Below are experts of layer 3 (counted from 0) of a mixture-of-experts language model. Rows are named router (the router's row for the expert), gate (a neuron's input weights, with its number), up (a neuron's input weights, with its number), down (a neuron's output weights, with its number) and show model dimensions 0-191. Each number is 128 + 24 x the weight over its row's rms, rounded and kept within 0 to 255. Numbers have three digits each.
After each expert's rows: a language model's description of what the expert responds to. This comes from a sample of Wikipedia text that the model never trained on.

# expert 2
router:164120110081127141071086156158166096119091093147116165157156164121117112163134103165090151112102148111145140109100108139139141100164115109100154117108123102153140086077114170118123131179102145148109145111147118092126136146164129152082155142121133161148106121117156159118113115163110144126127141088137109157141114133175157148107140149111112134111123105117097131116124122160114114162119161149102094103109145149117083140084104144110108133139110107112130083109138117158140111132153114075140132152111115139141119134101157116100148150129126109137135108138162132130148163085092110162
gate0:123136186143130109119108146152172114171124098137133133186120122141112111143168098092103113089165148099172096126130154141111111135137049148134143096131093128169130125152106111127139145135128137132150099149146123156143126123094127101143147132129157117092087140130158157111162100152119102117126166075125145132122124092138131114164080121111102099129107164127147153139062092115116087099098130121101127103142129108169137152113142131140117147089087160127105124118148092121132116129123140139110142127156126157166092108123141123129130102184153141126136121132134104159154152131106185137
up0:121108090114120121175115151110171117164095120083141131150113108119092158115115147044130127162168129142139155113138120132180086182119112138139114109116131141117104119174112111083090110127152118105131117133125112165178123127147138152170099097105170158145114146105116145103118135143097085129126121132113150115160165094129089133130114150120081104132142123155126150120104114107083137122102111151142094123157149116121149118138154132150077149114116101131130111110109103124100140139117131171095139124145149089086146104094116158161115092118120196121162121127126126070122131100052141132
down0:126146140086139155125154121064147143120143150111158144080170151128094146112121136124142094119090129109062144129115167076162116122119107084132130132123103145087168129168122120125126132121146157096156078133142095144089146114120134105159143125151128119129096097147075129131124133169183193116128184103107088121107117108116147153121142140136125132115084126149118117130151092125192152142123143124113142142110148132099107138119089135141163152123155114151118102118132097134099155148138135131183133153137140121073135136144114125080147131157149158150145108104124097147152155119125146165
Mixed word starts

# expert 7
router:138130103129152102117112160145152119147125103127121142119161158179160121148108118129074149106107145127148097105094128130106153097166110119086175092127139131161134108126083150150132159177088130138097131122152128124102107160129097163100145157149118142137148148112145143110091097141095115118134155101103097123108120125146160143113090151122092140125130096140093143123086114159171111139105152133117090104079129161153115137144120150123152153141121137113101082112137105196148103153172093096128100153085105144144121131118139107082125120139094124156178122133138129139155157105116143129
gate0:125136143173135168090132147114110111130131139144156154081103151136114118120114104121121153129101136159209146148114117146135166126130155143115127141137089139148165132128156159133166148131109155118125104130151165109137124156126155150131088143156089101139138143089164124118116125125108087123131147118156132154137138101127153167102098130137124152100141108134087119128096131111129144117109194101127103109094154149123147145096132156101155175137109125135155121072169087158133106133123066103131111181122121125164130124126154124112144145161116130136124102142145060142138141181169184131
up0:084160162175098046132170103128129166107143094165120123124154131174099121134150117159129110156163123103133091153148098107115125126107135172148128159130164138137119128100093102157157074137137135116110078138151123138125177147138146115112144129119104103118155181095150128091153058113181152073135134132152125111134141117152125127173114139150146121130147154131127130108125118107122109125156124096126135148099105130095152121148124121148130110122181152145136144134130119102077130157119146139154098141110122160118147122133163120157117104124127128075122119131133112140126132157070090101
down0:120115133140119067135102090164115157126128123141131155124119092101151101088108114130101140139107117116145113100160108155163111121149135143124150118127139148135073107169126120211127118143113114141131113101152161088093079130137151136128116177134092137144126115136108099134123100099122107128088121137141107135153169109152201160115117138125093137142134094110128131106112131140113110122124096147100155116155149162175139133140151117159150107153143117104073152127191130154127096147097105142115104155112079126116117127143120153161164137101145120132107131119114121125139146112126087121
Word-final pieces after r

# expert 16
router:159122126062126131086102151166136105115109109145106162161146158128113100162137114170063155119130146112141106107095123125143153103165104120103157125104123115158139100082119179106146135170112131155110156112143114099112133158151134155088164149117102160156124128134152161128112122170111135136112139096134110168163108133164159143111140150109122129109125096093123122091123121159127105166123172152109092099109145147122108149100111151106106130130123116116133094116136110172144115136152116079138118150102127133155122135105160118107155135133141113140138122139160137133140154091094103150
gate0:142163128146103158143126177115102124164132106097112120123140138114113091106101123078134121118139185127163088113156090114117194128108174104139135124126084092137172133107089133125135141123140112138137132135110094150108115117111120112116124131090140165126111127127110170148127090158083151150123121097088134120084144092125116159164110144123084115113106110147130140129069097100160111102094173166109116137142169117140149151179117146126108144145183138133103141101132139171197124136155136153058156135107119152170123123134145120136091142146136144169130092128154104134133116097107168131
up0:144127094151116143102132149112136099160149137067135127131141120124108120117165131093099158099151134118138128151132117097110122139109168134158114153150102086140099119138127148120099158133123101135172115147089119171121155112110114122158089121105086138080133116183123142160134136150128117178127122100125181116076112123113123108160156119122134088137130097155158169121114080138157107124097134143144153150167135137146149159137110126147142128124115155153106115121114150119144157099132145143073141128148129124123124125146139168143098139126140123157136131115145163121138106153124181110
down0:149138167092098126151172117154119164113178193109137161164117140151129136098166145131110134165126143150105118110159138101106117114161122198123122137137076155166125131112113131099115162127165116129134099135154122156107156120096129092159179096119127095116106140094098152177142155136133152139124158132111141152094169090108102139161158080131145125183128132124156134134084118129121088130101111113116146121132114124141147123136151133115135148153139075127130155122139083095174135121134136143102121144118125148141087120099131147113193126105175168175107142159128096126081118148104132113
Names and places

# expert 19
router:150116150153142100114107136158146096142099109177097149119140136092107149150096123145149127108134159136157133109125136163183106093127141117109186102126132090138167120141120143142165155141085169122122124099135129157085128155164136158133141168145136138147156124129136128130109129145095163138110133123079130165122118137148166136108134117105128167106095138111127084130113135158154090155124148136109118110120139145107117151109118149102135164139150109106096130107155123135147103162177115083171082154080089153144104091109135100103145088140172125131149117152148108170147155048149135156
gate0:129124134128136141096126131128153136120114097155158150093150159127117105113128141161106164077127140164127130130119132157082120071139148149163124101115135141168144110145140145106130188142110187110102077127105128202175123119143118137087146136136106139132109146120118168123138102132142117136126150127177154137131112091178171135175145136116130100104083151126059103141121143166112058128128123139111099127151146136125149137083098157135140178125161148089146137083114122113108138171119146114109134154115138154137133150112150120132137113133092145149120128132141129084112138110116097118
up0:131144188171161153124131164155143117152129125082126131146140118121118147103090124136123170101119103106174111116108114153108117127119101144122165116103112117123182108098113156118114141123109106097115128127126125124106157165149146172084160136099094182135112176127177114139094068145109180087109122099071142184112090145115157136099155157128125121160106131107159149115132122150108105143135170113122126108159094140119126132137125127113118097127096120133137126126132102146129115123136131147099097118112155143138129117092164098122114154107131133139122095152153113104126129119115131137
down0:123094145105147148136136157103146178110109168153162098109153130120110109145081121122148128182122119107148131124147108155063148106149108086142101148130100147129165159160168117121131156139128106125177139148124150117097147127101111147137115130124114109142127108094129119097145123138106152139121143118153151161144109117125099156134120113141098164071174151138166118133113116112108138124125131117147104109132129105151178159130142132136141087107106143116138146136114136122136120080061142121098163094117077141127168134100124136094104163121097086115127089137136137112102093108112147102
Short pieces after digits

# expert 0
router:152104129048121139084090143162146105130105103145111164161155154139125117166140103181088160115137147121148149102093120136138154105168111104112148123101131114151137106101122170112137141163102136135105151112145118108104129147152129165096158151132118153146141130136171154124111130168124141121118145102141093171157106136168156139114152151112128130106112106099113124086110126148148106166121163146108095099104141152121112160096110144104104136130119113107143087095139112174124106128156111077144125153103127132146117143108164108106153136140140110142139124154155132120144157098097117158
gate0:126089092148163118151121131145146165169125108178119128160167147127134108121110093084124141112144139153136128111105089134156173134111109134125125112083155117142159115121118140122133175114095166150129173114131122159110119125172098148110174139113141132156174161134157117090102103121150092109117160103105095119146159121148135130139108121141071134103114143099101139120183118141127096175094120088103096151109124153184120156156118136122108151125106098107121088117121093117133110170126123115115070118137106138127104128120135108111116102119167101164143107149159123172124140156105131121
up0:160175127113150149114116146134079085139114118138102155117131120164127132130141162130124104102130150149143098109116152123110083083168092139129156113128104115131151099121132160131177110126173145168117148124131095125125124118099133148107139139156119157094115098133148172138112106150100113109125190146125110170102109099114158150117117190131123171109139139119150132141131128135114131128129177117098105100066145127081151128110103132132068167176094113118106146137114095179154101128144115107175088134134104147107125155119138097144118105154131131112094116143162146120141141075131136134
down0:093114136162136126125141072138116142118130141126126136128134127151109128148121126109168100106144122107128126047172089124110124129118113134086122080094158115122145121141146110155108128121144142114131156168102189099141167140091138114119116093118130131154152130125102103130095127131152107127147096129151118100107157174085138167109134164153149132110116133126132161122111157141102156139144110097156159100116092118160077147128121124129118128102154130179123134091076120150142138101135124133135158159169143144132179099085128114117133165145121160153203152138128099135123119126137134118
Separators and sentence ends

# expert 9
router:143138131151131124129101116153131105162113116124108135129153144146126136136097129134108146127171161152139087098129122151148119128163072111134152094105103132136176116123098128118122144134127159132115155106133080132132108135132176139123147133149121152118137133142151170114101098160091150164106168096096125136107104102121139175109121169090116174104127157095148095158109105141116128172120157166113115106127131143115136154106123164115121124132132097117082109147137085168175120160152102124116108130130093138112102129082116102106114069163104132179157110157152122168157144105158157189
gate4:136160153135123096130116111157152118142130088148094135135187144137174111111102123115144121101155104139140112095126158104145178121145079131159147081121149162123136116119102147090144141125115177109113138131066087097164115104167150118114128132117112140117147135127136135132097137141170089109109133156095180119188165137178133118118151126089112122129115129140161123112111101161125133135092132139080078133135137124140176124119122129119116141145134143102120146113144124135154132177117125132118142168146113129099105142103116099108155069116121119148135085124147090061111118142097135108
up4:129161121111155136121143136097114113122156113123170118066107142109143098097153134098148133128179108100075105141153122092144093154080122123128155078135141144138174143124147137093126164151128152117130140118115146132145116109107133112149167094143171140109149123110169139153082139108090074122128144133090125126138170091105128137145132129124105124134180114103091121090081181128115139147139192119134109133119129109145144151116165155118143128180124137136110087096131107129118127133122091107135143136178117103173153171134142139121169112086111120134105157121133131129139119115122143121
down4:119137126168084138137103114164127130143161120098143156123168147113168154119131134108111135139114091152118140157136139150131132083115166138126131143121091136123119142151138150122107142122117145138116155143154185118107109131110153099114148165148106108130088107135125141141121123120108199115184107102162109174205142124125135167119129176103178115102138082135136111111136141118150102106150127122104098110121139143145135110118126066137142175103164140132127135153127143120144141178148137169142125113109131156128114118162157150101142116095147126145186143155146111118116172138103111074
Adjective suffixes

# expert 10
router:160135102166170071158127158132136124171099122140124144162128164135094102140095137136127128132114131090151135107094105131159114101148125094114139100125109124162144112152094154178096157134120158133078117093165103155109092144128106151119120138085125143156124155124103149092123116154089146131103134111142099106112091110158141137114128169097136151119097104126147109173107101126126139148101126145112125122120176141111110169119120154114091145142094095102077111114128118142155090160165112123113114141127098147093098085103132104148139133137127110131174101141150088134149135105142141185
gate4:140164181135142158141097120123141125110134159108126142102137096122102123154150110112110120130117118111109091124129127133108159103137147107186128131117139139099132119177133107084083137106133155135107121102113120138140118128145071099110141103118107115099154105112136167120145143144115199096148166105101160166110105125155137133125187145110178106128093125136128083151136160135109107152102083158121141121147128142136163132129083104119109155114156101104121137116102130107167128159145118146137118119099127156085100127103134112147133111174136139197175136147152153080149103106073141139
up4:126121087147125080141150086154125137163135136157087117172122138126168124142090142163141122091123165189126115146142131166119118166133126144138137151106115111145137145133122163120148151161128126107119125115129122120103111149107125171141145137133100117132148133111134116173134126113112106165120092109114150115141089154113130108128081120167112199117107157162098145140131088141163116120160149144115134140147113147125137138146131143107144168126108144114081123139139093132155135141129088140145100124150137133141102092127146131070107104126159142139117092144109150148138128135127129102
down4:146087089097121129115139156158139130125164127167116117118116152088159158093118101091125129111167128123164082121115115131167126116094128169158145140097138130120156126102115122121118119157140116137106107103146138182115118155141096098136100149116158149122143115112129105127139155129122103145123091085060135137126114098110138112147080153122125148155126109123096129147123109125108116096115131140104112112154178108086146151140158110124122126099160160169139147131095126152125102057139077102140123129108117109142140127116103143082108134082128171144158098097119175112115157145162149138
Word-interior suffix pieces

# expert 4
router:152108125065125137070086153161150104123108101144108158151164139133121107156131113166070148109117146113132114110091112123141153092181101108104155125109125115155147102079119176114137133163112136129112156121151125099112124142161133154085158146123123152151135131139167168130118132165113143131107136101133099186136100134162159140109154138115126125102126107081109119102110132162128106165124179156109098103093150145120101153101104143105116131132121118116142101113134110162158107143152111089140121140112121131155122128110168116112179140144132102132132115144153120129142154066104110143
gate0:135170099185146146105121137096121109166146079131133124121112148103160182167171099131117129125083114110119083115136111121102161093070137133089117115096113107146151122101138159155151125126138133075099129092117112139149144153150100128132170135100171118145113104146159098123093124125114116102114106110146092132113100109152172149093100095108156158167146123130145120090187134135080113129133148069146115139073151100135151159131140136106161151172135150129110131142149101128123158116141111101113091135152143167140113129146105130052125138150127126092148099145104108133166133129170120090
up0:085159121138125129088100121123135087118143155095115130112124142065136119169096123084084107154115123147089140101098127115121089112188133136141143104141107119116136112165145145171082145149100115163157067142109099119125135130156107129119137129146106163126118126142152110126124127155109072093172099123145080158135138143110137169128154215121146133134126064090110131136135093167169093124137107141123123081103120136120137079122111120111113061183145125103185124094121132120166143089130142095145183160097165098126117118129135123134161137134105118139088108113124160089159126122116137133
down0:102129154098099140108104118102120151148152101152130116108132115139156110142158103146166126138123170127112134167129104096109138137122116107078096121047111123160154176138162150139141118101146113115149127114135156108153149108156151164118121123166137158133146132087155134083118120127101133134115142114133110130119158134142165119159179121120117112134139132109112113136124127101160156173141124127144156180117112142145082114140086142136113131115129140120137118130157083125173107206115092096074139120093155167138139123102129141126144137062122156090183087090114151136118142071077166105
Results and proper-name words